Below are experts of layer 7 (counted from 0) of a mixture-of-experts language model. Rows are named router (the router's row for the expert), down (a neuron's output weights, with its number) and show model dimensions 96-191. Each number is 50 + 15 x the weight over its row's rms, rounded and kept within 0 to 99.
Before each expert's rows: "comes before" lists some tokens at least twice as common just after its tokens as in all text. This comes from a sample of Wikipedia text that the model never trained on. Tokens count by the router's weight.

# expert 4
comes before: " |", ".", "%", "0", "5", "8"
router:44 48 18 37 55 28 66 46 48 54 52 60 57 37 59 45 70 15 22 82 43 26 36 54 60 58 72 35 25 66 77 79 22 62 55 58 55 53 48 30 58 36 21 58 64 28 58 60 54 70 39 70 34 53 40 32 47 82 60 44 62 62 41 46 21 44 71 33 43 48 35 57 54 71 69 43 75 51 35 26 46 67 40 42 53 53 45 53 13 67 43 43 36 45 54 65
down0:74 48 57 75 73 64 27 49 34 32 41 25 35 45 44 38 45 47 70 60 74 30 49 51 44 44 66 39 62 44 43 51 47 43 60 53 51 62 49 50 64 92 61 62 66 41 89 64 53 58 54 66 26 37 24 11 55 45 46 48 49 27 36 54 71 59 47 47 55 36 53 47 38 42 41 30 43 64 37 39 39 57 45 68 25 29 79 32 32 24 39 49 49 45 51 49
down1:58 33 57 42 51 42 44 55 68 70 45 33 60 29 61 56 63 44 64 40 32 41 86 66 69 55 69 61 56 55 64 96 42 38 32 57 42 49 53 43 40 26 45 62 64 35 64 48 73 50 69 63 24 63 53 10 48 55 50 28 48 64 41 38 54 49 37 30 58 54 59 58 41 85 70 54 65 69 81 57 50 63 35 40 57 41 75 60 74 20 35 63 39 59 54 51

# expert 51
comes before: " of", "s", ",", " and", " in", " who"
router:43 31 50 49 37 16 39 37 49 69 36 52 52 53 70 24 65 71 57 65 32 50 40 39 52 40 28 38 52 19 84 32 49 35 79 61 35 66 57 26 42 47 35 35 32 64 49 59 35 66 55 45 68 72 65 45 48 57 80 52 57 56 52 77 71 67 37 33 67 82 42 31 52 42 20 48 55 37 52 28 41 66 56 51 53 42 52 57 57 52 25 35 59 67 55 66
down0:62 79 44 46 74 39 52 62 48 66 36 62 46 43 27 37 53 51 40 56 65 60 35 70 49 22 45 58 47 65 56 48 47 43 53 59 33 39 78 35 40 54 31 37 50 62 43 53 74 14 59 60 61 50 69 74 19 60 33 49 44 75 49 23 56 42 46 61 72 43 50 56 51 30 57 53 63 54 59 46 45 63 59 72 59 49 44 32 58 14 28 32 64 23 77 51
down1:53 59 52 88 64 49 60 70 30 44 23 39 48 53 57 47 52 45 39 76 35 58 32 40 42 44 44 23 40 61 54 41 45 57 48 41 57 54 28 47 74 32 67 39 66 45 51 85 47 22 43 33 26 36 56 65 46 58 67 49 63 77 55 50 40 45 45 62 64 49 29 43 66 59 57 59 43 23 43 55 25 49 27 38 86 42 58 48 49 37 60 43 61 81 35 54

# expert 63
comes before: " a", " the", " to", " in", " an", " as"
router:73 42 54 44 30 30 89 53 39 55 39 35 55 35 31 56 54 60 53 85 48 41 34 66 39 51 46 69 84 36 38 36 46 60 67 36 28 50 53 51 29 54 39 43 79 64 41 71 21 55 24 68 35 55 65 47 32 38 43 26 37 61 57 51 54 67 24 30 35 51 20 66 55 52 64 72 36 48 64 67 60 76 48 21 18 47 75 31 16 57 54 68 47 41 55 49
down5:42 42 55 63 27 51 66 54 31 61 52 82 56 41 35 28 28 58 71 56 40 60 74 76 57 56 48 46 63 45 52 49 47 40 27 17 58 50 49 57 34 76 51 48 36 43 25 29 40 42 49 58 47 67 52 53 52 56 41 56 26 70 60 35 43 49 67 78 53 54 33 80 59 46 84 45 50 51 56 39 46 71 41 25 41 55 61 33 47 50 32 63 64 38 45 22
down6:42 34 32 41 57 32 19 75 51 62 75 52 43 61 41 58 62 32 31 40 30 42 55 40 94 58 42 47 39 79 61 75 38 21 45 46 52 57 63 48 48 79 64 65 30 34 51 27 46 66 64 43 80 70 29 28 68 48 56 48 30 63 42 69 39 65 70 61 62 48 67 66 34 37 47 39 80 53 39 41 51 75 44 40 45 43 43 40 38 38 41 25 55 86 27 51

# expert 1
comes before: " the", " a", " his", " be", " its", " her"
router:53 52 48 33 47 36 64 66 51 44 37 43 58 58 49 26 39 46 54 58 49 48 68 15 40 42 62 47 28 70 89 36 61 57 76 51 75 70 41 50 70 40 29 43 32 62 30 63 40 74 42 29 68 24 83 46 73 47 22 66 37 46 32 53 77 36 78 30 56 71 57 59 32 35 34 55 40 60 60 34 63 58 48 48 42 41 61 37 35 52 40 65 52 84 65 44
down7:57 62 53 43 46 53 68 41 59 64 75 37 52 46 63 31 70 49 61 65 15 65 19 57 37 54 62 56 35 36 44 51 42 25 66 60 66 50 62 28 55 55 43 77 85 64 48 28 50 49 66 74 32 44 81 50 63 32 14 38 69 60 79 58 68 36 68 40 41 48 31 65 44 30 39 57 48 32 64 36 64 48 61 45 41 33 33 18 44 41 39 56 41 16 57 34
down8:78 45 69 67 57 46 27 48 56 40 74 55 61 41 60 40 45 56 39 74 41 43 49 43 74 67 52 68 75 64 71 35 39 34 76 46 54 71 47 48 40 52 40 70 64 51 31 83 43 34 46 35 59 43 84 41 63 57 29 55 60 23 41 47 25 56 53 40 44 69 43 44 58 22 81 27 59 28 56 41 35 36 37 46 58 71 54 51 50 43 54 33 44 38 57 63

# expert 31
comes before: "e", "ion", "ed", "ing", "y", "er"
router:49 26 52 59 44 67 41 62 37 35 55 74 50 57 47 76 48 61 61 40 65 41 58 36 35 36 48 66 43 52 52 67 27 38 41 24 70 43 35 69 56 35 55 41 56 65 40 46 37 46 26 46 73 32 64 66 54 57 22 56 49 67 62 66 58 31 17 46 61 62 41 44 43 72 29 31 18 25 30 59 34 49 65 67 51 63 62 60 57 52 10 51 30 39 60 52
down0:66 21 64 64 30 48 77 42 60 60 45 50 55 40 53 43 59 44 29 60 52 42 64 41 64 36 42 50 43 56 42 47 26 58 43 25 52 45 46 82 58 37 51 54 17 44 25 33 35 74 39 54 65 21 45 32 64 70 44 02 35 47 66 50 76 58 82 49 53 81 65 51 52 78 60 53 44 51 45 36 37 46 48 64 55 45 48 44 61 73 40 53 43 58 41 59
down1:40 35 55 55 31 53 51 31 53 57 41 47 49 30 70 43 63 25 35 44 35 44 62 67 42 44 50 57 63 72 55 39 71 63 46 70 51 48 63 40 64 80 57 72 33 39 51 54 56 53 39 71 44 83 53 41 32 43 52 61 72 42 24 41 45 63 91 54 63 36 52 53 39 47 57 56 65 48 53 45 42 82 36 52 46 56 31 53 25 36 54 56 58 50 43 54

# expert 39
comes before: "\n\n", " The", " In", " He", " It", "\n"
router:58 50 52 34 19 41 51 42 68 42 55 34 67 58 42 46 45 46 40 33 38 31 48 68 51 43 58 28 69 51 52 55 58 63 48 46 41 30 39 26 61 65 43 31 38 64 58 52 60 36 63 39 54 65 45 61 33 45 66 53 58 79 39 59 40 50 39 39 90 36 71 49 34 40 36 52 58 36 27 78 62 68 27 61 63 54 54 56 41 58 29 14 65 32 57 50
down0:60 58 50 46 33 34 53 26 65 76 76 28 55 54 78 59 56 51 53 44 48 35 56 49 51 61 71 53 49 25 48 45 69 50 66 61 56 49 78 14 46 44 68 32 67 46 36 32 32 29 72 46 30 58 58 51 59 49 50 94 54 52 59 58 69 66 90 40 33 74 58 63 44 15 69 81 49 60 32 49 79 52 68 36 47 38 61 58 24 44 26 44 46 26 44 50
down1:46 19 08 27 55 54 67 39 63 61 74 50 39 42 40 48 44 32 48 49 33 52 57 46 30 81 49 73 53 28 55 63 36 55 65 30 62 55 44 55 60 32 64 53 35 56 32 55 43 24 74 21 60 40 65 43 54 56 62 49 65 44 40 94 26 68 46 72 53 34 29 33 55 79 44 46 57 30 38 59 46 54 42 61 44 38 43 73 55 41 74 26 33 54 52 48

# expert 33
comes before: "-", "=", "The", "In", "|", "s"
router:31 28 72 38 56 60 74 52 35 34 62 44 60 34 58 36 40 63 66 39 38 30 52 41 34 55 32 44 43 10 72 50 58 42 55 59 42 43 65 38 54 38 45 27 27 61 56 39 60 31 50 50 62 32 61 57 73 41 53 43 52 40 70 74 57 52 47 59 62 43 80 49 48 55 26 66 75 38 61 48 66 50 59 66 38 55 26 35 67 35 56 72 72 56 74 45
down0:60 67 57 66 53 51 39 62 17 69 74 55 18 56 50 39 71 48 81 49 47 41 49 31 46 54 22 74 14 56 60 64 47 52 13 57 41 50 66 64 56 49 52 50 37 23 39 34 55 65 75 39 47 38 51 43 30 51 56 46 48 55 47 64 29 32 58 61 50 39 47 29 47 12 41 23 67 59 64 26 72 61 56 70 26 61 55 19 40 64 44 64 36 52 46 24
down1:34 40 69 61 47 61 54 23 42 49 64 26 41 60 67 41 51 41 53 63 42 73 49 25 34 43 51 77 42 49 49 66 29 34 33 46 63 45 39 48 21 58 69 68 13 36 64 36 70 34 52 66 41 93 44 46 68 90 59 67 55 44 56 55 52 38 70 34 44 46 31 20 55 55 44 35 38 51 37 38 44 34 51 51 62 63 73 71 62 58 30 11 44 44 37 55

# expert 19
comes before: " and", "\n\n", " he", " the", " but", " which"
router:65 60 57 49 46 36 47 44 40 26 62 37 70 52 37 26 73 58 52 38 53 45 61 51 52 14 78 45 64 39 85 40 78 47 67 47 32 33 62 47 57 46 46 68 41 71 34 57 27 32 55 41 33 69 54 52 67 34 36 47 49 61 54 79 36 51 53 54 62 54 75 65 51 39 18 45 65 59 27 43 40 73 69 46 66 65 54 30 43 71 73 55 63 53 44 47
down0:47 54 46 45 47 32 53 47 47 46 35 28 54 30 25 36 53 48 83 46 44 38 50 45 49 58 74 22 65 28 53 44 38 43 78 40 46 16 38 52 68 56 38 49 68 60 43 56 26 69 58 40 49 70 63 75 63 21 51 40 17 70 41 33 43 57 21 59 25 73 59 39 58 47 32 35 67 55 36 84 34 46 66 58 61 64 47 48 43 47 62 72 38 50 37 52
down1:58 34 47 50 73 49 35 55 62 43 48 59 62 48 43 53 59 38 44 31 33 38 20 35 48 53 59 45 40 49 60 38 53 51 55 72 63 81 49 39 70 17 70 26 74 31 55 47 89 46 31 37 37 30 47 60 21 72 62 42 56 72 33 32 53 78 63 42 39 52 57 36 60 56 61 39 58 35 74 41 67 27 26 66 47 39 64 34 60 44 63 40 49 94 55 33

# expert 35
comes before: " of", "s", ".", " was", " in", " to"
router:50 63 60 52 67 49 56 37 42 56 42 66 47 71 57 67 54 65 63 37 22 59 46 42 40 20 37 49 32 60 46 46 49 46 54 55 29 35 66 46 53 55 44 48 40 61 39 37 16 33 37 58 68 62 58 38 50 26 78 33 41 68 50 54 63 50 71 49 64 50 68 49 52 45 47 44 55 32 56 58 50 59 76 41 49 66 62 51 27 43 56 60 72 33 35 67
down0:53 64 31 42 92 69 76 68 76 55 68 42 61 56 63 44 45 39 29 41 47 59 52 57 50 73 57 50 53 48 17 46 74 53 32 47 38 61 64 39 57 40 61 36 63 40 42 43 33 35 38 65 51 49 46 77 43 47 47 44 43 65 43 68 48 39 37 43 25 47 57 65 77 32 27 56 48 40 47 31 66 53 72 35 43 52 61 33 67 15 62 64 30 49 32 39
down1:54 48 53 53 85 46 49 48 77 60 69 48 34 74 22 32 64 20 29 54 57 46 61 73 66 35 51 48 55 43 64 59 58 31 62 24 42 51 48 58 53 37 36 50 56 44 55 23 68 42 60 81 67 41 60 42 61 37 47 43 59 59 63 44 61 41 41 62 47 54 64 30 48 36 35 28 45 62 50 41 36 26 64 38 51 65 61 48 36 42 58 51 47 26 56 36

# expert 7
comes before: ",", " |", " (", " –", "'", "e"
router:69 69 60 74 65 28 49 62 45 73 47 35 52 72 74 37 30 47 43 74 54 67 31 52 63 60 48 37 83 43 70 90 41 39 44 39 33 52 53 59 52 48 70 47 60 32 47 44 69 25 48 38 80 43 51 69 39 77 35 64 61 30 44 92 49 79 45 72 36 29 53 80 33 53 52 51 53 47 22 62 56 57 40 32 60 54 30 45 76 29 41 22 46 58 61 42
down0:47 80 22 45 40 77 57 52 46 26 51 63 32 48 70 60 53 47 39 53 67 32 60 39 72 54 54 42 52 32 60 39 72 47 47 46 54 29 46 61 52 72 17 58 60 51 48 64 47 27 28 64 49 42 62 31 49 52 32 28 38 29 35 40 67 52 51 68 41 43 51 46 28 31 71 57 27 55 76 82 57 56 52 57 32 20 43 55 47 20 81 52 36 58 63 65
down1:40 51 77 32 26 62 17 46 41 81 19 62 63 66 35 33 23 57 32 64 54 67 46 70 52 30 57 57 43 49 60 38 55 67 43 59 43 70 55 39 56 60 07 63 43 82 22 55 57 84 56 33 34 51 40 52 37 60 42 58 21 70 57 47 50 63 48 57 44 31 79 56 38 60 40 34 45 37 54 44 58 55 69 41 73 52 82 35 25 39 57 56 59 74 47 25

# expert 32
comes before: "-", "|", ":", " -", "  ", " \""
router:53 70 65 33 36 58 63 58 39 56 67 52 42 39 61 50 59 48 38 58 64 52 77 55 21 55 35 75 72 57 38 76 32 50 41 57 49 60 56 75 36 51 39 49 34 42 61 42 72 21 55 39 84 47 59 37 50 46 40 52 46 20 48 74 76 24 29 59 52 34 49 51 53 51 54 42 66 49 64 39 54 23 46 60 47 48 55 51 50 33 71 42 48 37 41 50
down0:72 71 58 47 62 75 65 71 40 53 67 54 49 43 72 80 36 48 56 47 58 41 54 30 66 37 51 49 14 24 50 51 89 62 39 40 72 44 65 72 40 55 48 59 61 28 44 37 52 44 70 57 50 37 36 42 41 56 43 39 41 29 43 49 55 52 42 47 49 45 62 59 48 41 57 48 40 45 88 60 30 49 73 40 32 45 59 44 32 43 49 48 38 47 58 56
down1:53 20 50 57 42 46 45 48 49 02 47 38 52 56 61 40 28 33 45 70 51 48 27 57 61 47 37 44 39 58 51 50 70 96 49 71 10 66 36 46 62 53 52 28 47 60 49 51 53 45 48 37 44 49 51 24 75 76 39 45 52 35 71 42 52 56 32 46 71 32 39 25 39 80 09 63 42 64 47 27 57 74 50 45 48 70 38 34 65 27 59 46 39 64 59 20

# expert 9
comes before: "|", "-", " |", "The", "R", "wood"
router:34 50 68 32 75 71 48 28 27 33 66 55 44 21 50 65 46 36 65 55 68 43 55 52 27 58 79 51 59 34 35 41 34 50 49 72 48 30 41 40 55 64 25 60 54 70 47 19 59 50 44 76 51 70 33 53 54 32 62 56 62 40 32 34 76 47 71 39 51 40 28 45 51 63 52 56 57 56 45 28 65 46 65 69 43 57 72 28 44 37 54 17 51 55 34 38
down0:44 64 51 27 48 53 34 79 20 80 50 14 38 55 43 49 45 26 45 40 52 23 52 34 83 51 60 39 60 50 42 54 50 34 76 39 51 56 43 06 45 60 60 44 48 49 55 36 22 75 60 65 54 41 66 54 44 48 58 44 63 47 77 33 43 45 28 58 42 62 45 71 58 30 30 40 25 70 55 44 67 44 34 45 49 61 47 31 43 46 28 63 74 73 62 49
down1:61 53 49 55 70 46 35 43 65 47 51 65 71 52 62 42 58 47 42 66 36 65 33 63 56 44 67 65 55 20 58 31 77 36 60 60 46 38 58 76 39 24 36 29 52 50 42 11 28 51 60 42 38 64 36 66 28 38 47 58 56 56 67 42 56 29 56 35 55 30 41 33 35 73 65 60 64 50 55 45 31 34 72 35 62 40 41 30 70 86 37 37 45 76 62 42

# expert 59
comes before: " to", " in", " by", " the", " a", " on"
router:50 52 62 37 33 33 57 70 39 44 51 29 41 56 29 55 29 67 61 69 24 42 59 52 49 65 66 51 37 58 60 37 62 35 76 48 67 51 18 55 22 69 23 62 57 38 49 54 34 28 40 54 67 42 67 17 73 48 58 35 21 36 33 72 37 35 55 41 50 61 43 46 42 51 75 72 26 42 26 61 24 60 62 19 41 59 65 44 48 70 49 45 47 30 62 65
down5:71 70 62 47 59 64 85 33 71 39 44 74 47 60 44 65 64 49 24 33 56 34 37 74 51 44 37 30 60 30 43 45 42 41 78 77 28 31 58 44 74 45 49 38 26 68 69 58 44 54 56 48 41 47 40 60 50 54 47 35 87 63 49 53 48 63 39 29 57 52 26 68 36 41 34 16 68 57 65 35 56 52 26 44 50 51 56 44 31 39 35 42 50 55 53 35
down6:25 55 79 57 60 75 59 59 53 82 55 51 49 79 50 72 30 45 69 46 35 59 30 40 48 59 60 43 32 41 30 52 51 38 45 56 82 49 20 49 36 61 40 59 59 36 47 30 32 43 37 51 31 51 67 36 99 22 63 86 25 45 36 39 48 53 55 58 40 42 61 59 33 42 69 46 50 65 28 63 48 71 40 41 62 55 47 43 46 49 40 60 55 28 56 76

# expert 34
comes before: ":", " |", ")", " (", "\n", "{"
router:46 34 66 44 32 57 35 39 77 66 41 70 29 50 78 73 56 48 56 46 44 58 51 60 43 55 65 36 31 43 51 44 54 53 50 73 56 44 23 56 31 48 34 55 41 62 31 54 53 36 57 81 36 14 37 72 18 51 67 37 66 63 65 53 43 79 55 62 37 53 19 41 35 58 59 62 39 64 60 40 43 56 25 54 23 17 51 64 52 56 67 43 28 26 37 56
down0:52 42 22 45 48 36 32 64 53 44 60 20 52 72 74 89 44 45 46 20 42 54 72 49 70 38 33 56 34 51 05 49 32 38 54 46 54 48 36 47 68 63 40 72 05 32 62 58 55 77 32 36 46 48 53 61 68 55 67 44 36 50 53 39 44 64 60 59 40 29 37 67 56 53 61 92 41 46 40 50 63 32 73 66 53 61 28 55 56 32 81 57 57 40 57 53
down1:34 26 52 70 63 42 38 53 74 50 65 64 43 46 40 68 41 53 63 39 58 52 31 40 62 77 39 36 23 63 26 37 44 53 37 35 55 67 73 70 72 47 55 49 56 46 41 18 58 53 51 44 30 48 57 38 60 18 56 41 71 32 72 55 34 22 73 41 31 52 67 71 28 43 62 65 56 26 60 62 54 61 40 59 60 52 48 56 63 45 49 60 21 60 77 55

# expert 47
comes before: ",", " |", " (", " and", " County", "'"
router:42 36 19 36 26 43 28 64 44 64 60 20 64 60 63 38 61 35 30 71 44 61 26 51 53 68 56 24 85 53 52 73 70 35 32 29 50 25 68 36 51 55 57 59 50 39 66 41 38 65 47 44 54 67 59 63 39 37 51 45 75 60 40 64 43 52 61 63 26 31 67 63 62 58 72 53 25 56 21 51 57 70 48 42 83 34 26 50 57 41 54 38 40 54 33 51
down0:56 46 44 53 68 48 32 41 55 75 47 49 34 65 64 21 67 52 58 61 69 39 33 63 67 56 48 61 39 64 17 38 68 31 00 37 60 47 65 43 50 65 64 64 52 47 46 51 50 44 53 55 45 29 65 46 31 45 42 51 98 67 49 40 54 44 48 39 31 61 47 48 40 45 43 77 50 57 27 53 83 46 43 40 34 55 38 46 35 53 31 70 72 45 52 46
down1:49 43 47 78 54 18 32 74 54 48 59 43 69 45 61 73 49 60 66 59 55 60 49 53 53 47 80 50 67 45 48 28 63 52 53 70 62 42 45 67 53 72 26 79 75 64 65 80 41 62 52 23 64 53 43 68 29 42 41 71 60 00 50 54 52 77 68 41 57 56 47 57 40 58 71 46 52 34 51 22 64 55 37 42 39 45 39 60 49 47 66 35 52 70 35 60

# expert 13
comes before: " of", ".", ",", " and", " in", " to"
router:54 30 31 53 56 20 51 41 79 17 45 60 34 46 47 39 58 43 72 60 48 59 35 33 39 32 43 54 19 38 54 47 55 64 61 50 57 18 75 41 37 68 44 41 48 48 62 75 32 25 51 47 38 47 66 22 44 35 58 55 43 45 43 67 66 58 60 56 89 69 64 53 14 63 77 65 42 30 49 60 25 65 19 44 49 65 53 61 56 52 61 31 51 46 41 57
down5:49 62 22 65 41 46 64 38 50 49 37 58 71 45 74 43 59 51 57 54 48 65 42 50 48 62 43 65 62 34 57 44 60 67 36 51 26 57 64 70 54 49 46 22 45 47 41 51 66 54 13 56 64 16 50 57 44 53 58 44 21 74 77 40 51 32 35 75 30 49 59 57 70 33 54 64 59 47 58 49 79 53 79 84 55 27 71 42 00 25 59 69 42 60 57 36
down6:48 45 53 29 51 51 67 40 50 34 54 58 58 55 35 59 58 53 66 61 56 48 30 58 75 37 33 52 33 42 46 31 33 53 56 45 53 55 65 60 57 60 55 60 33 72 51 48 58 54 61 57 50 11 09 53 36 37 68 77 56 45 52 66 44 59 44 41 69 23 59 55 76 99 46 16 55 30 42 60 36 83 57 34 48 70 32 63 55 56 63 63 39 72 47 50

# expert 58
comes before: " |", ")", "}", "%", "{", "\\"
router:67 67 34 74 74 38 41 66 32 73 61 75 52 44 53 52 71 46 51 49 51 41 48 55 36 49 45 14 55 44 40 79 31 45 48 64 60 48 43 48 43 19 42 47 52 07 70 63 62 55 62 51 41 40 34 34 13 74 59 30 70 36 37 53 39 62 50 77 50 59 45 47 41 61 57 74 60 54 52 37 53 71 28 81 72 32 81 65 37 56 47 31 53 57 63 53
down0:51 48 57 22 42 87 26 57 67 52 22 41 89 60 43 75 52 46 42 87 60 49 64 20 64 68 72 54 65 51 40 45 66 48 27 63 59 38 59 53 41 74 68 71 68 42 22 92 32 51 60 38 28 38 33 32 18 49 77 69 48 30 42 41 86 51 63 59 57 48 35 39 45 32 50 28 50 28 64 74 43 20 49 28 30 39 32 47 51 64 66 36 33 66 51 47
down1:50 45 46 46 39 76 51 37 35 88 66 44 39 55 30 27 56 53 22 53 32 46 39 47 69 48 67 35 16 43 49 32 60 45 37 57 38 44 70 54 47 50 45 48 42 52 47 44 73 63 57 54 33 87 65 30 39 60 67 45 54 67 18 44 41 31 49 32 50 60 47 46 61 74 46 44 64 67 38 53 44 62 40 70 41 43 65 67 33 28 76 21 38 53 59 35

# expert 5
comes before: ",", ".", " of", " (", " in", " and"
router:25 49 36 57 24 30 40 31 46 49 80 57 56 71 55 54 53 39 62 65 52 65 38 53 51 17 29 53 55 30 62 38 61 40 52 59 40 26 72 73 34 61 28 51 56 30 42 49 54 35 64 30 63 54 41 41 44 55 63 51 43 59 44 77 80 35 48 68 45 56 51 33 54 54 63 66 50 34 54 68 45 70 48 50 53 52 46 35 61 37 42 14 54 59 28 39
down0:59 55 65 61 78 26 75 13 62 24 68 56 42 27 27 47 50 64 42 38 38 57 79 25 45 26 28 58 52 40 69 53 79 24 14 59 70 39 53 53 26 23 37 40 61 61 66 78 65 53 37 58 38 45 53 33 43 70 57 34 65 50 61 60 44 14 32 53 45 43 68 34 61 55 64 31 62 63 60 16 46 49 52 59 46 42 60 41 53 74 39 46 39 56 57 46
down1:33 32 48 51 46 37 40 36 33 38 66 24 13 78 61 57 53 82 40 42 73 48 73 57 42 26 48 88 59 52 56 33 63 62 61 43 36 37 58 63 62 62 70 66 28 34 34 57 52 51 52 53 60 67 35 37 46 42 62 55 41 60 37 54 55 55 31 30 37 34 35 51 50 57 58 58 54 85 61 49 40 54 44 53 12 41 87 56 88 60 68 52 33 28 48 68

# expert 44
comes before: " the", " a", " his", " its", " their", " this"
router:61 47 63 36 47 68 48 40 66 37 58 50 76 43 56 31 16 46 55 45 36 70 24 39 36 40 49 37 30 73 75 50 60 56 34 37 56 63 15 66 80 32 39 48 38 38 36 50 63 77 62 56 28 36 71 49 64 31 36 55 34 45 21 20 65 62 74 24 17 60 33 49 48 43 59 69 38 44 83 62 55 36 51 52 67 34 50 42 30 52 53 73 20 44 56 42
down7:75 42 16 50 36 64 68 58 52 46 56 34 46 42 54 36 42 34 50 45 50 37 33 62 38 49 50 76 61 45 66 60 31 33 67 61 66 40 39 27 36 44 68 61 66 16 60 33 58 55 54 60 37 21 82 48 73 61 46 44 40 91 41 59 46 51 55 55 31 86 51 26 44 16 69 23 54 11 43 34 39 67 54 49 40 45 33 34 65 31 56 36 47 52 45 69
down8:57 72 41 58 55 56 53 44 59 58 25 60 47 70 48 55 30 68 34 55 61 41 77 46 28 76 15 97 36 60 29 47 23 43 58 14 58 56 25 73 60 36 58 47 55 67 34 64 26 57 43 23 40 61 62 51 54 16 33 50 69 43 58 36 56 37 54 48 62 62 65 36 49 55 58 41 30 44 47 35 36 37 84 66 56 36 34 30 53 65 80 68 60 44 36 53

# expert 38
comes before: " of", "|", " were", "nt", " he", " age"
router:73 43 46 23 72 42 21 49 41 46 80 64 82 47 61 57 21 40 51 57 62 64 58 52 49 46 69 71 38 17 53 40 67 44 35 64 70 34 51 31 48 46 58 79 57 81 38 56 33 39 44 72 43 40 66 63 66 41 58 67 37 58 22 41 42 43 61 54 69 34 33 74 48 51 55 27 65 58 55 69 64 52 51 46 63 37 35 40 59 60 37 60 45 29 26 56
down0:47 56 49 48 39 43 27 39 64 30 41 45 30 36 48 26 33 56 71 56 39 31 39 50 40 42 39 43 44 34 36 41 36 58 46 90 42 33 52 70 37 60 48 26 33 61 27 48 52 39 62 79 39 34 51 73 45 48 53 62 42 68 48 55 67 39 48 49 39 35 69 00 46 63 33 23 71 21 67 62 32 77 32 41 51 72 46 32 71 54 41 53 22 44 43 63
down1:38 42 37 37 34 35 57 59 35 59 59 57 75 62 45 66 66 57 60 42 95 28 51 37 48 41 82 58 41 63 47 68 41 34 23 36 66 49 29 76 43 38 74 71 48 38 38 65 57 62 29 41 60 49 75 39 55 30 32 34 37 72 27 36 31 41 57 55 62 39 53 62 39 26 70 35 54 36 43 56 54 48 28 54 70 47 63 33 36 79 44 38 57 37 24 50

# expert 20
comes before: "\n", "  ", " 0", " 1", " 2", " 3"
router:48 56 47 40 42 31 26 09 51 37 50 79 27 55 39 55 24 58 47 64 28 38 67 75 80 55 23 67 52 86 60 50 63 28 41 56 37 41 73 58 26 36 47 51 57 53 15 63 52 66 36 44 38 43 44 44 64 66 22 67 52 55 75 59 56 29 45 58 45 72 76 50 32 45 52 41 65 58 51 46 38 41 34 36 47 43 44 50 58 58 64 83 43 69 37 68
down0:89 48 48 42 48 52 59 50 62 46 58 31 31 44 57 53 78 41 41 41 35 58 41 55 45 40 26 52 52 33 56 68 52 72 54 34 39 58 32 29 44 01 50 39 67 64 59 26 62 70 58 33 58 42 70 57 52 43 69 06 16 39 17 37 47 39 42 09 70 62 64 45 72 63 52 17 51 70 43 52 54 50 81 73 34 62 61 56 82 62 50 62 42 38 52 59
down1:22 56 45 59 69 42 23 41 44 57 21 69 70 89 43 60 56 51 76 47 47 60 62 61 47 31 39 64 69 81 41 49 73 42 21 70 63 50 64 74 23 59 36 45 30 33 47 46 63 29 51 02 28 24 60 52 45 62 58 25 51 53 49 29 42 57 60 25 30 51 57 40 19 48 64 64 69 73 52 42 65 42 52 52 41 71 62 53 48 49 44 58 38 43 69 49

# expert 54
comes before: "s", "ing", "ed", "d", " of", "er"
router:46 65 42 52 44 52 56 56 68 38 64 30 40 46 69 41 49 63 48 64 81 37 27 61 32 34 24 56 35 56 61 58 40 63 50 14 67 45 42 57 39 70 36 38 44 53 71 49 05 11 19 42 62 49 70 42 72 25 73 26 44 58 38 78 54 66 60 82 56 20 51 40 45 67 67 66 36 39 42 52 27 51 50 64 66 65 47 75 48 51 49 65 59 41 41 66
down0:73 43 67 49 14 20 33 38 33 36 70 64 44 33 65 39 47 52 28 47 23 33 03 39 59 45 30 78 36 59 43 79 72 70 41 68 23 36 34 51 39 39 48 75 44 43 54 62 58 49 63 61 44 49 52 52 48 62 44 64 33 27 43 50 71 63 69 67 67 69 37 43 82 56 36 64 48 55 41 55 23 57 34 65 43 51 63 52 58 53 30 26 70 59 43 47
down1:41 65 69 50 56 36 60 44 65 63 09 66 56 53 32 26 41 52 51 63 40 12 60 44 41 15 54 58 45 46 61 57 55 56 77 72 62 42 60 50 84 46 32 42 47 22 52 47 52 25 48 18 70 45 31 68 55 48 61 46 74 47 29 57 67 45 53 51 29 43 51 46 15 76 58 34 47 64 38 75 47 67 15 55 38 65 62 47 61 48 07 66 62 28 41 62

# expert 52
comes before: " was", " is", "'", ",", " (", " and"
router:54 41 60 71 41 32 29 92 43 83 41 37 71 59 62 38 41 69 41 77 35 63 28 60 55 59 67 42 80 37 56 58 66 46 72 36 53 48 50 25 69 60 72 60 50 51 44 58 50 66 70 16 76 61 18 30 50 48 49 60 70 32 49 51 56 64 51 32 49 26 83 44 41 53 67 77 78 32 21 59 57 61 39 44 59 25 41 51 73 29 40 48 35 45 29 43
down0:53 50 56 37 82 32 37 74 55 39 94 53 70 39 40 51 33 40 55 37 27 61 48 64 49 63 56 70 50 46 49 54 72 61 56 39 62 53 51 25 47 51 53 44 50 72 58 55 39 44 75 41 66 82 61 42 61 57 53 33 39 71 28 38 50 59 21 41 64 45 60 52 52 25 66 66 63 59 59 39 36 53 41 69 67 17 69 61 58 51 34 54 51 54 33 35
down1:30 32 30 41 33 34 45 36 41 34 66 77 71 40 25 49 38 44 16 41 42 71 64 78 50 41 31 58 10 54 51 65 49 55 55 62 48 30 50 60 38 67 63 51 50 63 64 47 38 21 51 60 42 56 70 52 46 47 23 35 84 64 57 27 62 03 56 16 69 57 35 42 53 16 05 53 49 53 61 29 52 67 60 50 35 50 44 70 52 49 54 50 45 39 37 60